{"hidden_size": 128, "experts_per_token": 1, "d_expert": 64, "d_shared_expert": 64, "moe_layers": [1, 2, 3, 4, 5, 6, 7, 8, 9, 10, 11], "routed_scale": 4.9, "balance_loss": 0.00306, "balance_bias": false, "init_std_router": 0.00931, "norm_eps": 1e-06, "tie_word_embeddings": false, "learning_rate": 0.00251, "beta1": 0.9, "beta2": 0.95, "dataset": "wikipedia_en"}
Below are experts of layer 6 (counted from 0) of a mixture-of-experts language model. Rows are named router (the router's row for the expert), gate (a neuron's input weights, with its number), up (a neuron's input weights, with its number), down (a neuron's output weights, with its number) and show model dimensions 0-127. Each number is 500 + 40 x the weight over its row's rms, rounded and kept within 0 to 999. Numbers have three digits each.
After each expert's rows: a language model's description of what the expert responds to. This comes from a sample of Wikipedia text that the model never trained on.

# expert 20
router:533462571500503534488469453516467484483512420439487568548492439465531462509476454535545549513557524410542480548525520496482495533447462468501553490527452565432467448578531511484493557488502524554478480453432452572510432501515471513499512461512548458441506513511479468474465414518558501582477518465548544531474521534546508481439445568475514461472478529516474511482451546464469540588557
gate11:540571528496545577538530534500531488468499414450496501507493444490500500489499550502578529453500499504530500579543482562551502491500504501463507483472462511504496455502581512501432483479484483498491548539593538326508497461499474591516457507498493498497517500516499426504466454498502498486458500523506404475502504501587491498481519477493499373506512537449498502428518464507494560496425
up11:459567448495537460576526496494505467450487483489534540446499487527564571556506475506611495591480467484496440523514503525502506523463492472562500502486497667518518501468447490511579516510524496425544498493462602500493471493504466519497429534478474562559548467502463515484501555487543503468502489499504481475504542484520490439478498500591500541491465575484477494511469500439570498458561
down11:444468458486519510532550573504497514562484457483458489589545528540500508447461439527473482501524445544515516540539521525477485500493465493497512494501427495498546587496492479426521477537700507492495482499500517505489536393505571519521473523498493502385498467479506501487484502505484559510495471522503503502515552507484417501438589500527509552477468590480503509487459465472458500508483
gate12:512502500521517500497449489499500493473513456494537431441504498530533453475505465501497485493492554508521495391504540519512499505427494614527505563554565447447526518499580513554458475500449426473494440495526471519513503498521527493425508436504504502403558496494571490458461436503566461542499382496544434526458527491512480392523520498505502504565475525554456496539464512496417520477507
up12:587499507529497478443485503482506507508506498459490499523504495514530495499496377524546525434551578494480590486539498499561499440379509525507540498513530506467517474436494495521577505486484566490509506512502431562489467494503512427428507512563594497421465496436527480412500523516526488434524531501450506508442480507490537484545571494506543462469503529492500459502487564574424470559510
down12:478486464500471498492490492519516514600513393520531498494385445493501491535503509490554462525447503495476502490493516499512488521501497502495503511501488499514502525500480505361495504530500502497557475478528502526450596503495529546516506508537479508469483580468488577516537506497516546448489620366435445441541518524456522502493496487471553518600508497394451520510584478496498487499509
Description: Pieces of Japanese, Slavic, Arabic, and South Asian names and non-Latin bytes, like ay, h, ash, gh, as in Chihaya, Yamashita, Shanghai.

# expert 15
router:569474554545452531521502455542453450433465479460449518524523472443518438487505451543510555500534543460571433538526568465455484558479490404501545477499440549480451465519520537503453490522457512529454476491501492534534462524524481489490541490516529490507453530486438444464437514527520460551503529481484529548486545584596534537479502589446463444471444550515519555460452527484448508492575
gate4:505566492498474508502532464505500441505503497484517501499543505484500515587542496489500499563383499394462494500476506486498517455502501509511498499489587591500444494500598549503493505589482442504512474471492528426572543502583497445500543472499496484503498522497499502471479482554506528497576532580492506518501498477493493497486526416493498424459488545571429512531551435503534605581548
up4:415497500496500475501499539499492478535423507503500499502513464500501497443518481507493534506525444515495422498496476462512477502500500596488495491477473385542463530512460481441502601478522533490479500510496455506494501564449526532499477514492505543497500540522471507501554534492471617381462526406511500451498489389469638506520494521620495489573530496489499472523501516459500545499503
down4:502494518460586479464479484493398526417500456615513549426505554516504500472489493584436532494536559542487505590511507546490530501507527423500500563489502504486544460499467499501517500471516442514502514508427504483499501418540540504506498490496487543432508523500533538391511511569490505557496583430460503531537508521515492502460454531494504434514473544471505505498496634501499471475547
gate5:441498487460497500500508503496494451550519514521508490466562598497481449636502470543500435500552508501441495536500561516458498482492391413544505562451472506526489502496554478509545485501500468518508601490504499590497509477488440496465533505605500511531415522489450505409488536571516462503520492513500476464503482502551505501509528497490501505489509503534499554499352500483488532476541
up5:468509491397519569479463491497444484502532508533495524502532588475547523496505419438503491502473521502439601486480484553507497461501473397501483598511526503480380470497474543495501491532504493494518540500506514474517436498506409501481493507487511602497452423513514502459430542494457514412485563542541496495519522500538570475511519449560505455498507546589491499561472508473461479494496
down5:432453433500475499477504442523495495488562503573448454522493529511474518493499519456511383498509448527555490526495499499529521401527520433516530556502509531396525424553513490522488501494611423502482435478554530526518498464499530512565481509500465522505549529489498501495640488424549506489461398511560473560500496516520508536492505492443556501469524514522499501497490511500506477455444
Description: Completion pieces after a single lowercase letter starting a word, plus her, his, under, such as live, lose, archaeological, merger.

# expert 18
router:555462557470487518488433510522469447476452452483492577538530471425565486489451437515507500487524522434525481503499527475452540510441485478445510514512445545495451485553564521482480499539486585516485490485489489527543441498492506522579572445500560466497399555519473452438479514514563475510438526438465589520464554518558580491478453553486464477512508537485540498471460581454490500509561
gate4:484524511442419497449600464503501533499448507498500477523462500500546364496470570496500506499499542500387560473523508511422498513538468515430495504542518452489470500476437549507417488498490467489505545579502493497524435507535502498508505564498498505474495467500665500501508518547562494477482483522532515527499535549474406492508503502490422500479484525499487428511506503555555539501463
up4:457485532513546502499507491495499632499408492505490381496498425518461514498428507496501513548487475487480532529495440502433492496497492505552509503494521579510429502574493489537494509530503504447424528552477506522566500497500502505491500508594508482500412618497498619485499437535508513508515451528506483475485465474503510504532497521513505486509500399409519489567502488501482592484505
down4:483489474495593490497542521492500529550421515477522443490591504505495480491491464523546529502516624502449507430501481539482470560492502504502476450473503518484550503474555499525503480512508566468477431517518509629490452519521496542434449524448490510486523487499501482483409487502486495454380484496512503475498478504527573440510530508463539470604501473503503478507497509554635517553493
gate5:455504496500579494500500465422498500462442569501510495505444500556439499502566504496498425501533565444486482443502502496495545487494514551500525468502473520466644466480579499527534500498474404539496522499435486537507498495505497502500500497502544498556541520536492472495602498437490533410466453425509506511508451562522534558493502461455495574499516506553502503396457475501503540500404
up5:431474486510413495505536550479509532468402388498547438460527587490505500488518510528500500501540495499508502501530498473504492430498574510497486559498489384500547505501503498438487497520498553483527480453461472504516537532476435456513499483504502342469539499543484560497488447518550453494511502582527511496499551476496442512491529531531524505415477528492553569498530470579513489426501
down5:485456559457599509512483499567584488520563523475506529497503505406478455520479531500494580503432431496524582449444500509511538457470502511499441536500479518461503547457476519504484474504534512459457503527512496454500499434485475462502532476499436544534487527503516344539573497564530451457538469501432516530502507460502541504544425492487556523429479500489498482487461599513502540544502
Description: Pieces with l, like al, ol, el, and name starts Cal, Pol, Col, Al, as in Malolos, Laliberte, Canal, Koalisyon.

# expert 12
router:557495559514500540456440459504489482442422448421514556518547448461572433467477492509552523540528551451494473560541479513443534512515439476501530481488454540461508463535535513443470520600500516495497499489459452521488489513536448561502563449565572472442438539516457509457488448484518444542415563472476533514476537518560522522496427510505485481485504523563545536426474534453514517510541
gate5:513486473563550503501486440546497467509453453507482514506517477591555500490504507522522567498484374533510489481650485486494511505504464511414494522479516496498499478484449449499472583522496495440503444442490452488504500468530470513505476549633581499490494477456527506481498390513531491449570509465525494496495507504527547468541497493512464496518470507506626502581506472507509492526500
up5:489552499476502467500482511498500443506495452487466498402492574504517488562525539537468582516511524534456518512500523456491560500521486390507499473454511441384487525397438494503504469401556524500440489471491470512482568461468503505497498502438502494483510533506506513480468488502510572498490455631455462457511530536500486491512499486554532419561497454497489525491529551568527527501596
down5:515516475502466502445506506491438499514502544399484546470505452468530546502471492487454571503529513492485485502517523497479498557498525495499431467483500460482502500645572486497538478468574466498437491507522409544559499469514507488476512496420499509493495513522502547541496500423497502546564486521502499577511563665527504475497456455475508501507519493489504501497523575518519497367456
gate6:522510517501529497475414533527505395444498524496501480489537482501522489489512508574486542522507615492502484520417511514502503485525523478417522493521485501538495507485499514541504497493489560524448596621543498500574498499499417454533403471509563498489502477450456474516488546457461506500431501473492485518497449556512408532453481478499501479478473448589573558481561486564500480472447
up6:455497494569518502495557502497503527447455545482518497498459561501514479526500508561528545501453581489492455479565478499636504503500483501499439522498462487502501436462512507471504555494496516502471501492576512505498486427500506519512501412471494501494510511471503503466501501488487498473542381469494560486522506674503434417514510549544538505504498578469478505634477469506502520506471
down6:476372496450470532481559629493492502516549500455442576436467534467512559453518501448501445504504457495482528480446501493498437355500465510502502521499466482494535489497538457509587462498513496501441433498498513464524436520451502511482565546516498535526510516508500493525480502472481437526510538509504497492503548500518558491579523556472513488514496556415482473487574511546467578523539
Description: Word-final pieces like s, es, as, os, ics, ings just before commas or of, as in Phineas, Petróleos, riders, Jewels.

# expert 11
router:546459508497484531501472442517488518481460467459492512545542485497532460527486461509507520463587594481514485527558540502471546561499455470486526481506430468451451434581570547496440519496493503491485488450513445578556509555501467488523529474553538498457445519497446507445471459529558430581449554458520530525479510586519517532460452554428413525461431514542524536461460524465485518543519
gate6:502574498475489557500549528477467518501496494474503521537405464497488416499533536387499497520523544491456493506466515476514603496644503513432583497502562501496502405542517521501530527437518525485483509501473492490458456545523507500501496506484489504480516467492468418488563359470519423498478491508543516559502447416509540505473500517495485539485510481555496501542436499481478531486539
up6:493438500490484442520499523472508507504437439503500557440458501429470527450525510503500439498538500526554369506422497583501540493500612491490499495515500507498610409505502497517583516527536513474570495516449497498531511481603490505491424509498613459496495512490529621501496451491516501496494515454494590480471526486508491466500509520509527446496512483481487508500567478496512501458482
down6:497509488494518446565487503531496501467419499512522509363500489491490483462467476536456566491498537502512482488494544524500526501551521448503420503471503449421487485508492498502507473545590436508469500523486531511500507431466497514550486507501460544565503511525612461493520559499526525555466468456477521453492515572574490460503479512555510528488507596439515482376453520449474394498458
gate7:529526521502564505526478511519499477496483500500538511516490497531461497689501450436502453524473500451486409505485493454484519507529387518501490506493522519361478424437501547496495541493551459496503524511505511504503473500496508457553504473474481505516541521507502543472499462453536586500535494511505496492501541495437504422454410558528499502477592502539478511551506487502501603539499
up7:491487532506489486476494435433543541478543500499524499498498514503603483476493434496494519514499490567443502567558509536542460477502517502455494520396457498517435438502491501499545445500480508498387488499542516527530492500526480527518533588524514495511407521503410416497512552489497455516607453558501502512497478540497513497483510453488537491495591461351500529439513464500493528506500
down7:568494494464523461495444503544472460462556504496495451500446496491492483478489501542494514534519506491601550454492494483462522514501491488498631528504619521504506520527512504432484559497499515522486492528486619427535500493500407570459491572517483512437537432481461527513470526522468603479524513458423527503441506469488531461478509499506499542449494498513510465459441544478496488578589
Description: Word-final pieces, often after w or W, and particles like over, out, up, through, as in way, wanderers, www, building, freeway.

# expert 21
router:497419561468448531428419453510495498442503440468485563518548523458552484474474460518523534509532537476507472542520516493476544492422486429469508487506449521461476485552570507492498562543476532529505427463489485544535509514566445521526541501541542481460494525531485461480470463543523424473431573467559537586461484552577518553502485497452479458473435552555557534474460529440457519538505
gate5:504498504485504485500528500501475474503486499460529520510529544479494515505506399477500495548490500508508461472532536569496508543508396465488493504501457566492533332472511492506504438504526527551508459514539498428493490497498502509486500492468494477584509500444490589475419527461465461516510483444474568627506396398493504499462482487540485494534476447498481514501515498560426429503554
up5:502543556499537501518507486483504506527499478494441545515525519507396508525539479491505396544479506505498437478500502504501514582485502427507465483515507443522454452419506501565523468465505524438554491499524546474540503501564458524360501557546528476471454550510503458468452492502474502514501496553653384453517501501482519485519521465503520506427489498502531473509424502551437504494488
down5:498508523496454498529440567554448470482473526494507477507523479511438455458480539518535496511515586463494494485556345534500474499520464543495483452553499512498521507463507495508587592487529441532411409510521497448541457520455566503487504500403508532500524517542502417480559527509469508473533458500466565500497516485497500470502541457601497530498464490569543459565472483466499494562479
gate6:481545465504595513498502475461502474476497457499500445493592512464492568489485498501500596532526448478496505522512410509502499514522417404503496499604436494497514511491511442511514433534499486496503483478511513505497552455482444502480515502532501499495485542507521462491610576393480511523561527527509552486507501584472501542501511468532504445456514559496541495383464458502500499599460
up6:501484488498445500516563459492506552499524467517496548495482512484518488485513489563498582500492506500538557529500487503582448502540515470364502497499501511510498443501487493512498518489549543519476451557457541480460408505468592493459443461533608509508487571469541477512494583559532539501465510437421572563509503504537482444537552501501499508479488504496494485419409515387506502505464
down6:495500537527462448500459475503523537505555428482498508596497472466497442426449457558566494507502566497544534494501390480502545426508521576500541457458499473517538514643507538494524420450521480503475488418484507469501460505448508502486453606495460524509601426501499510490501514580492506501449511524503468488495505541505499487475500505562458503532467520564438492527538500468503494502466
Description: Final pieces of surnames, place and institution names, such as -ner, -ard, -ool, -land, -ton, plus American, York, States, City.

# expert 4
router:562448563511490515438402470521470519495463473482474558518527478487538508497451503535514542459524498450520496510535502445441543526449490470482558476525471544420510488527499503444498536527418552573460506498420508502562473515551441565503507431547572418482456519499447480449473480485498516505473512489569518516455482516528574589428486554473498487471485488512532559423481499489515591552526
gate3:469501572532492493483493534528497501573522532533407574494463552487484560440547500422496494497478496497505499486500503517512492454544531515482526560483507563552505494481504499442518521476494624585469442469476472467596488513459510542493499466493451468520491500550521495500433539520453508499507488470528525503500499480504474528431571503364463500399502573536482547440454471589535505484492
up3:508498473477626500481501528505606575498503452501502449382501516441499525600567547499468503497501541476520431509514488504505489462502490495497525520577500377529495359496530495517417499585498503489495474526587470505491514535479495501457481507494499516464458500512498558545497508482511434518500527518476499509524498500469499573495471500494495574510462535520524514485489514462516400509461
down3:594504459504490529499514413474506448518440562513493405414556499581490466483510461559506498458438490436549496572483482541482579463546502544526530345497436464496511483490499500515523541502513458576487500510429592489552493508517500469434502515516531513530526549491476491499517518467445507393507552534551514516512488496540500554511499520499509518487473527493493551506469496447524495470470
gate4:532495483499499579501435495490501464482553486494489528503511570561482531449516515536432488485500499557588500507497496360505493444530493500499503510510483493436589503508489425437476499478469512559460514491464507501522534470512556502500504500422488524493509506499437504486514513500536476507494500606448427437510522593492571494369516501445494506520499516466573491471489436501535473587454
up4:534435461502516540457501491548500521518502487527497577497573505518527520431550425522461506538501466539554522488496515494485497472501460570599508533407500531500499498497512475464474499511511490506495453554428445475536446503449483501530554514503540443575506533486504495489499571511501498511490531501499466497305497469495506495503545484394505541486390501510506502511491499549452494418493
down4:438472523552507475579542500500465486535421509428496529498486561467504451491487450521502512427506479471496463525517528433494543518560525500450448545489519367492504467473467486472589507487499490546543500474498495497523529440497500449501509496529504464512530491511469534502612578461527463610460503496507523531490504522384541563497506495579492496495543506494514567497483419556435506472534
Description: Word-internal pieces such as iv, v, g, ad, iz and stems ev, prov, includ, stud, as in Individual, nitrogen, Elizabeth.